Weights of a small mixture-of-experts language model, trained from scratch on English Wikipedia.
Size: 11 layers, 35.3M parameters.
Experts: 64 experts in each of 10 layers, 64 SwiGLU neurons an expert.
Training: a variant of Muon for the experts, 404M tokens.
Below are experts of layer 7 (counted from 0) of a mixture-of-experts language model. Rows are named router (the router's row for the expert), down (a neuron's output weights, with its number) and show model dimensions 0-255. Each number is 128 + 24 x the weight over its row's rms, rounded and kept within 0 to 255.
After each expert's rows: a language model's description of what the expert responds to. This comes from a sample of Wikipedia text that the model never trained on.

# expert 56
router [141 165 132 133 124 125 152  93 115 147  88 117 113 187  95 109 111  89  88 114 155 144 115 129 121 130 142 149 129 101  94 163 110 127 171 156 121 145 101 145  94 110  98 124  93 183 138 178 124 127  87 113 115 119 118 144 136  72 103  97 160 132 165 156 169 154 110 165 107 136  92 103 146 125 130 138 137 151  89  96 145 123 122 161 161 125 113 118 126 128  72 140 116 122 133 106 138 107 146 108  80 154 108  95 145 108 141 177 121 126 149 180 112 113 142 138 126 108 108 133 136 179 150 138  89 155 133 141 145  95 135 127 126 126 138 130 148 123 169 120 150 138 135 142 118 104 150  88 149 121  85 115 129 123 144 139 132 129 122 103  98 136 153 120 137 146 142 153 135 136 125 124  87 141 146 106 106 100 117 100  83 116 124 128 126 141 146 142  97  94 109 153 139 138 119  77 143 117 154 103 124 123 131 118 107 129 165 126 111 119 139 143 191 157 120  77 166 141 164 131  92 128 144 105 111 152 151 130 180 104 124  99 140 181 173 150 142  98 161 144 167 133 137 143 148  96 117 131 123  62 162 130 126 100 128 118]
down0 [147 133 152 124 116  98 117 157 103 107  56 134 147 125 120 105 164 104 167 106 125 118 103 148 113 121 121 128 107 139 100 156 145 151 143  97  97 106 133 119  80  96 126 106  99 129 158 152 160 157 115 159 112 135 138 139 140 107 103 108 143 138 100 168 133 126 133 173 157 131 140 134 130 118 166 112 100 136  92  84 145 145 127 151 115 115 113 115 173 110 133 144 134 103 174 126 118 124 141 137 134  99 142  99 100 141  94 174 176 105 141 138  94 170 117 142 163 125 131 142 160 129 133 132 147 158 116 131 137 144 105 107 128 136 115 108 117 157 152 137 152 144 172 124 103 147 146 105  96  58 133 136  96 113 120 127  82 107  97 107 160  86 138  99  93 150 126 125 129  96 130 155 114 103 109 113 145 136 111 134 113 148 117 164 125 110 133 146 111 116 126  84 130  95 118 132 133 148  99  98 125 102  84 156 108 168 140 181  98 151 131 119 132 105  68 129 157 104 100 172 101 129 137 142 104 161 135 102 170 133 106 118 155 160 126 126 168  79 165 127  99 102 178 105 135 133 151 161 124 119 177 146 150 147 149 149]
Description: Opening brackets and quotes

# expert 34
router [150 163 113 122 118 152  94 104 103 149 113 145  95 157 149 114 169  92 146 133 134 105 144  88 129 100 130 153 118 118 108 100 109 135 121 147 127  80 103 137 146 127 147 146 128 115 169 118 154 109  91 104 133 135 124 114 144 135 170 129 148 130 125 133 142 115 142 152  87 124 164 157 172  71 147 157 114 114 101 131 122 108 118 150 129  82 130 132 152 106 157 122 110 121 118 119 125  96 143 137 116 153 100 130 149  76 116 179 137 151 152 142 111 117 125 167 122  93 127  95 117  94 115 127 141  94 113 131 103 132 156 160  98 165 175  83 168 119 100 104  82 174 152 169 132  94 142 121 154  97 107 121  92  95  97 138 120 135 117 105 130 166 165 139 110 146 138 110 183 115 116 139 158 137 146 150 117 140  76 128 119 160 140 161  96 175 102 122 106 131 145 136 118 158 151 178  96 138 110 130 102 147 109 125 143 123 128 112 140 144  85 112 188 129 139 148 105 110 114 111 128 150  89 147 127 130 139 111 140 139 190 165 101  91 120 149 112 120  98 103 178 142 139  94 133  91 142 143 117 109 123 143 135 109 117 163]
down0 [ 83 152 157 116 149 182 157 100 128 115 183 162  99 172 127 129 163  95 135 124 121 100 131 131  91 133 161 162 131 121 116 125 127 124 143 144 121 127 192 132 128 138 126  69 145 164 175 164 125 127  95 109 118 130 128 137 159 150 167 100 195 165 123 128 131  78 116 127 159 137 117 149 147 142 101 122 139 119 107 131 146 166 121 138  82 151  63 126 103 144 108 164 104 125 144 143 119 116 124 133 109 159 171  98 121 131 135 103 113 162 107 110  96 156 118 142 107  85 124 110 109  95 131  83 150 134 133 118 152 103 113  99 145 121  99 132  98 123 138 108 160 127 152 115 150  80 168 126 133 123 123 120 157 161 132 151 124 136 106 142 146 112 124 162 158 146 144 182 105 123  99 165 110 113 114 139 152 143 118 136 117 150 144 110 133 155 143 129 125 149  83 108 121  72  83 164 137 180 132 153 152 153 127 144 113 115 165 108 143  94 120 130 148  83 155 149 113 147 114  68 117 110 131 129 155 175 144 149 153 115 109 146 107 101 145 155 128 155 129 157 140 136 146 140 141 120 140 124 113 124 128 116 133 154 101 147]
Description: Line and section breaks

# expert 28
router [ 52 124 138 112 105 155 110  97 114 126 141 120 115 104 123 120 134 155 129  92  59 133 142  97  81 150  96  97 108 101 105 145 114 144 111 140 112 120 143 110 131 118 122 136  89 165 119 129 133 117 118 142 129 156 187 164 129 101 101 144 141 136 109 134 151 129 132 145 149 146 163 137 167 147  92 148  84 170 149 118 130 137 104 153 149 179  69 134 104 141 145 100 141 139 133  85 152 109  92 142 160 163 142 125 138 137  96 103 129 158 146 103 128 163 149  96 114 136 143 139 134 109 154 110 164 113 138 127  88 113 135 124 115 169 131 121 128 143 122  93 144  98 114  96  90 116 117 101 157 176 118 108 129 152 172 128 162 119 105 142 123 112 140 145 106 137 120 126 135 158 146 105 134 142 107 111 115 134 167  62 190 174 142 159 120 112 106 177 160 140 115 121 104 116 122 145  91 150 150 113 114 142 171 118 112 144 149 166 124 149 108 132  95 158 108 118 125 164 144 117  94 120 131 122  90 135 139  71 114 104  91 121  99 128 143 127 136 118 136 124 120 114 106  75 144  93 129 147  99  90 107 123  97 116 127 140]
down0 [108  91  99 162 116 143  99 123 155 108 133 136 120  90 158 110 132 130 126 111 156 140 118 110 148 166 116 145 147 108 125 147 151 160 142 123  78 136 133 118 130  98 155 162 150 141 124  82 118 162 121 134 127 134  99 138 147 149 110 110 103 158 109 163 136 135 142  84 122 115 137 109 124 162 101  86 129 119 148  77 132 119 113 148  93 158 134 146 168 116  89 124 138 118  99 111  97 127 135 118  79 129 124 143 122 111  89 105 131 129 132 122 140 142 116 158 136 113 148 134  95 130  89 150 125 119 118 122 125 127 122 163 136 120 163 169  96 133 108 147  69 139  99 171 179  95  62 115 120 107 121 131 141 146 162 129 133 121 135 131  99 130 118 140 119 161 147 122 109 104 161 129 117 148 134 103 136 107 149 168 133 122 160 125 157 143  95 129 102 159 176 128 127 115 156 145 171 151 160 158 178 121 114 127  98 118  92 141 134 105 157 140 136  76 152  94 131 202 148 147 120 191 133 133 137 115 146 144 153 179 166  88 124 178 121 143 133 122 180 161 163 148 109 133 148 119  89 146 145 133 155 106 119 105 116 169]
Description: ff/f pieces, military units

# expert 54
router [136 115 164 104 145 148 118 134 117 151 165 148 184 124 139 105 158 114 130  97 130 133 160 149 142 123 145 106 133 162 129 102 158 121 144 126 165 171 156 151 164 144 137 111 149  99 152 148 117 111 120 152 142 163 123 157 144  86 139 135  92  95  94 138 110 111 100 155 118 117 141 118  97 102 127  93 146 114 117 128 104 109 169 143 172 134 141  96  81 156 171 101 142 108 115 137 143 133 146 171  84 164 117  92 123 103 114 111  90 131 137 109 126 131 113 137 121  94 116 106 117 152 132 162 110 159 135 140 167 153 143 151 168 145 134 105 168 152 154 162 136 147 117 139 146 138 108  99  93  92 151 125 102 131 127 164 130 141 141 154 123 150 178  65 127 152 116 147 134 117 134 133 113 160 109 159 121 130  82 146 119 107 138 123 136 114 158 103 106 198 108 118 152  98 132 101 134 129 102 145 142  96  89 105 111 141 107 141 104 161 100 109 115 103 123 125 129 135 132 154  74 129 146  98 122  87 171 173  98 100 128 146 140 132 109 151  99  76 133 154 100 123  96 131  91 154 113 133 112 120 122 184 126 163 143 159]
down1 [141 108 140 120 155 130 103  84 131 114  88 100 100 137  89 154 121 112 126 158 132  95 158 167 139 134 178 137 148 116  89 132 119 128 125  90 109 108 149 158 118 112 142 133 122 119 170  73  59 121 147 131  97 176 167 161 121 137 120 110 119 110 101 150 121 119 133  82 151 145 113 162 103 164  86 111 127 112 126 147 130 122 107 140 156 102 106 136 132 107 148 127 150 134 145 154 145 105 114 170 101 111 124 120 125 152 159 183 132 179 126 109 156 184 110  93 149 140 115 127 148 131 141 167 119 164  71 130  65 149 129  91 110  99 134 123 126 136 119  93 170 105 155 145 126 100 111 117 137  91 133 165 130 126 145 148 168 112 140 109 187 148 117 168 133 168 140 146 137 161 132 110 120 171 115 134 101 116 130 146 146  80 125 119 130 101 132  78 123 142 124 118 118 118 127 102 104 112 151 131 146 171 109 124 155 111 143 133 112 125 127 133 124 156 127  96 106 117 109 123 175 121 130 121 133 112 108 137 119 134 113 115 157 164 102 122 119  77 163 101 172 127 136 112 106 141  91 137 194 143 118 136 145 129 131 126]
Description: M-syllables and prefixes

# expert 30
router [141 141 129  86  89 117 113 150 107 141 135 141  97 169 112 133 153 148 120 109  99 117 160 141 115 152 153  52 120 142 160 191 136 140 129  89 146  99 121 134 116 135 106 115 139  93  91 132 117 124 128 169 159  78 128 114 147 142  91 123 101 117 124 149 118 132 131  91 107 123 133  90 125 113  79 127 140 133 144 119 151 161  71 108 127 139 152 152 153 136 141 174 114 109 140 137 163 118 136 125 128 107 132 123 131 146  90 119 132 146 112 122 135 160 150 132 103 106 156 172  90  90 137 150 137 105 149 132 141  91 113 105 144 149 119 120 143 119 141 165 150 120 129 118 164 146 132 139 145 211 142 130 120 155 128 143 102 152 139 113 114 109 140 147  98 149 153 110 132 141 139  89 157 167 138 133 131 121 160  92 138 133 102 129 136 179 127 117 122 172 113  93 170 115 134 167 120 106 139 124 115 138 140 139  88 111  95 147 137 142 123 102  94 164 192 127 117 102 124 125 139 130 134 187 124 122 140 106 168 112 110 147 162  87 115 146 106 133  76 102 114 124 142  97 105 150 112 121 154 119  96  55 133  90 125 139]
down0 [119 191 117 142 120 133 141 110 153 153 110 149 108 141 106 141 157 117  97 123 104 134 109 145  95 117 159  95 131  96 140 166 122 142 102  98 132  94 127  95 112 117 158 124 118 176 167 106 101 134 115 180 152 136 101 172 142 103 182 116 154  78 176 134  92 173 143 159 115  93 148 110 132 159 135 126 173 169 113 100 123 115 103 135 145 123 158 128 160 107 144  96 127 142 113 158 164 156 108 146 113 148 145 128 130 118 125 137 129 101 105 183 146 156 114 107  95 118 100 146 113 129 132  90 137 110 130 139 146 171 140 131 155 119 141 101 103 139 133 174 117 138 142 128  83 149 104  97 112 129 106 114  79 132 144 129 142 137 115 132 134 105 139 132 122 111 181 166 111 138 107 112 119  78 117  88 107  84 126  86 165 144 112 140 168 120 190 147 142 119  95 166 124 143 132 165 146 143 121 150 122 124  90 144 117 105 122 125  86  96 114 113 148  87 155 146 118 157 111 121 129  94  77  98 122 113 132 125 103 163  94 156 122 147 118 136 113 107 104 132 118 120 110 155 145 139 124 173 109 135 136 101 168 119 147 138]
Description: Word endings, taxon names

# expert 33
router [138 115 133  92 114 128 136 166 129  62 147 122 134 123  73 128  87 124  92 114  97  96 100  87 149 121 115 101 141 134 121 156 173 187 130  99 118 108 157 102 109 152 111 109 149  97  82 130 104 119  91 162 146 120 175 123 171 122 125 176 120 164 149 176 147 145 153 127  96 136 123 136 103 107 146 122 132  91 128  69 144 132 116 162  83 113 171 151 147 159 129 157 135 111 144 103 172 102 134 117 135 134 140 143 160 118 121 104 127 151 126 112 165 179 158 109 140  78 121 135  78 138 124 121 106 126 137 127 134  83 110 140 114 133 128 170 112 115  87 116  98 130 112 107 157 148 111 108 158 177 132 103 144 102 155 122 129 176 116  98 103 125 112 130 114 123 156  88 120 152  85  93 144 101 129 125 134 126 140  97 143 100 138 137 132 116 121  94  80 165 102 145 125 115 162 135 155 151 146 120  84 132 149 142 151 129 124 120 139 105 114 113  93 120 136 127 133 109 121 143 167 119 145 141 114 159 113 114 127 145 129 107 199 101 143 141 114 148 107 111 111 158 142 107 104 115 137 111 101 123 135 117 166 135 123 163]
down0 [ 81  84 114 157 132 136 139 139  94 117 169 133 110 117 110 137 129 128 170 109 134 137 113  84 138 155 112 143 144 130 150 131 112  83 146 134 118 145 115 127 133  80  94 111 164 109  92 109 138 137 145 124  98 146 131 141 111 139 125 118 131 127 139 118 122 141 169 145 110 130  78 165 100  97 122 133 176 148 116 123 151 134  81 197 110 110 153 157 133 141 119  95 141 120 134 142 103  82  88 138 128 176 118 149 138 129 147  98 148 165 135  96 120  84 173 110 127 143 152 140 116  67 135 152 144 144 140 137 116  87 134 122 119 128 109 151 147 119 138 152 128 159 132 131 167 106  76 130 128 133 106 125 119 151 151 105 100 141 139 126 124 148 129 133 171 132 149 140  84 137 132 146 137 145 136 113  89 160  74 141 137 128 135  90  53 163  86 122 169 125  94 160 133 113 110 109 119 126  84 144  64 101 107 162 104 121 105 112 110 131 133 142 125 109 140 168 107 141 171 107 155 105 102 147 132 129 173 107 112 136 145 113 116 149 119 124 110 151 133 133 112 117 112 142  86 144 172  87 134 118  79 126  99  92 110 146]
Description: Foreign name syllables